config.yaml
d_model: 256
experts_per_token: 2
tie_embeddings: false
lr: 0.00152
batch_tokens: 32768
seq_len: 2048
Below are experts of layer 9 (counted from 0) of a mixture-of-experts language model. Rows are named router (the router's row for the expert) and show model dimensions 128-255. Each number is 500 + 50 x the weight over its row's rms, rounded and kept within 0 to 999. Numbers have three digits each.
Before each expert's rows: a language model's description of what the expert responds to; "comes before" lists some tokens at least twice as common just after its tokens as in all text. This comes from a sample of Wikipedia text that the model never trained on. Tokens count by the router's weight.

# expert 20
Description: Infobox field values
comes before: "\n", " |", " (", ";", " /", ")"
router:548496550530496495485474486437501546435499501481461441395549493476545543514449449502488528476487487486498461502383485645497527561527457415509498563472421454572567412510610506528614543504505578540521557557482494457465448491487393505484543421544499545487560431470471546465526492558552586440541450473526494440541455428554526544502506559450581493476445459519493482498519589516496485446591

# expert 23
Description: Table separators and abstract adjectives
comes before: " ", "\n", " —", " 1", "1", " 4"
router:462500546523486570399514535583578534601462503426485520443450499602525467486578433541528462438528385419500472522529458487481466528475442497530454438490562512524482513585623442481435455520449561555530541429465527491487502536524466487439522498557462514519510466538457452493579521560556532556398427509475444456486499559449522607455413456408443546437544441437513513548502482546572454448508

# expert 27
Description: Event and action nouns
comes before: ".", " in", " to", ",", " of", " by"
router:461512487511469544404595534491530566462591504479498574618558536518488459507540525556494480581528491439494477526549566463536432528479450473467535552489549499452556498558403487525445463604507557505470545476466494517543553509438474530445542506610486471410566438442448587534417542528493552422420509392508441476470508551457481467505560465457488441398421579486429561493546522436552470542473

# expert 4
Description: Table cell separators
comes before: "|", "\n", " 0", "-", " ", " 1"
router:463469502614537545444515503495588482574496591594449395486491529537464544557473484547599525547494444454494446428501543517542494453473546554450498543505467474491450554513551524523513506489537570545525472545452483558503474510473522516460524558528425444456496510435564502488633484531511468441447481540454534506558495530408459529459480510462527506563458498424494385474553404466469433503568

# expert 16
Description: Section breaks and table numbers
comes before: "\n", "==", ".", "The", "===", "-"
router:517517459549466515402491469555524567534495526466483517460466429575465509520567484523557514504570513466544468496512543549533520477479474411485473563464567489483366515549469450450448403568468549526425488446503494485477471411475506516510556455459522435494541479524482459541521449523517431557414486565451522501516569525573407577527470470450432486445524374478476532469541439452478428519489

# expert 10
Description: Name and word prefixes
comes before: "-", "–", " office", " States", "f", "st"
router:448549503559600551540491504553400548480584509541520475480494441481535451560560509531447430491475493420430536528456466588589454478513555480496564459513525442524454470536453465570524559466491503474440509492450481540561586491553473576542465468555494471522554520524518379484475431522542489459494610579466541418571500495430513400463559458589474476520489494467519597399528435476579434485485

# expert 31
Description: Numerals and measurements
comes before: " |", ".", ",", "%", "–", "th"
router:544457476505489499511471527468459481469577575464448574510410579512595453540566593500481508522455522520563487437503455562471531449485529538512525519556437584440489409457457482534523489494463430462537431542497458596439544474528512439446492485511545386527459558483568451471530556473413476427430467390558527483490477575582450434548420562546488542545536610606453450500466537561504502411548

# expert 3
Description: Place names
comes before: ".", ",", " and", "'s", " in", " City"
router:439454507581584500404484476482424447484437457526476564561489489547406477566517475511488474539496465495490486526515489494560462522546575509500461486425516405526578601511462471541448393500548480512482511571526535524546464487483550459541524457413600465514510461487561504553502500592568521461506463538543481470536489526535527435404466417526470607488492473504450482512486611462460485542495

# expert 24
Description: Date and place prepositions
comes before: " the", "born", " New", " 2017", " 2009", " his"
router:457562477436472486494466442443424525502537500486410476501540479555466523442543539498492584444523590549562466530435480469466487472458457509379521534553461394491518468478384558532507452557476532512506552460575437445486499536404522520440518484517430528565540469393591528526495480498536515574573447530442446539532533540421465510479529464641486534581462453481536452534451526602537594468420

# expert 6
Description: Years in lifespans
comes before: ")", " |", "–", " (", "),", " –"
router:519541538507432440530417435566521563519575456444426500436562419470407486531541467528498597509517545515537479517516572615528412488491456410419482585452543438563454504525572536434494516400526492541493475480525478564520538568521453483546414492396602518418542502575554631465414475547384530458515482562482512550515557465449554547467505516469513543486500366474539549518483504539597458537484

# expert 21
Description: Opening quotation marks
comes before: "\n", "The", "In", "the", "I", "T"
router:477481505499460529413468401545564518568446523418531552498499494549530491611507415430554478553466471428435486453491524529532510569479466508448430512449499539487467527526583476499515369545498579606494499438529520456501429570461448518474543487438500488502539433555455430527474497505543456455432449559473435534429576530506478555512510450406421533482511449472489459559439503499546389478519

# expert 1
Description: Evaluative predicate endings
comes before: " and", ".", " but", " to", " in", " as"
router:585379487504408555589471556478536484505435472464527559461504449515537464435546484513395616516502584454488481539551512423513490577523482529468462512453464430537514525466439478568457425431452474472506391483474543515482512521474444459476493539398528417503546531493482473477518488558560435448520508505570487562476475539595395476581419562451448511426530488527482489465453563451367539481544

# expert 13
Description: Prepositions and transitive verbs
comes before: " the", " a", " his", " her", " it", " an"
router:421556520440417479490448445406524595412502473550552534515585429455479569663446508408496517483531457534505494487565541492525476517577511541537472484575514564549494527428474574445473526490548447419492452542511506472550447532489560519515557542488445600511551567438500403484551479391495469549467544519474498516500567552438499450544451454524509526496499481508594501563446488456478550579553

# expert 22
Description: Modals and auxiliaries
comes before: " be", " are", " been", " have", " were", " was"
router:497429469449461468419467459489578554596538519521467617469443550487438434511627547480521479446470400454548609427537547499542425547463554483519480447484478457536540528391572487424524502458516566449484503481535623538478510498447485525496552553517527560562446542580536567516530492557464549488570475488585486550441520482483450564473439460462514445490500503485448550493436446465462573515475

# expert 14
Description: Sports results
comes before: " |", " 0", ":", " 1", " 2", " 3"
router:489505434592524582542449512491420454393548492451496541412464540577534549517515493510548438511538527444524558466500452452482551540551560488563480426490470601480563455533506473493543578604495522489537423444549490536466471445570449415535496450476481563471535485520547425477461522538513422488503469488497576504522541441499587513497586453418526513528485515593556451459514411485555516595531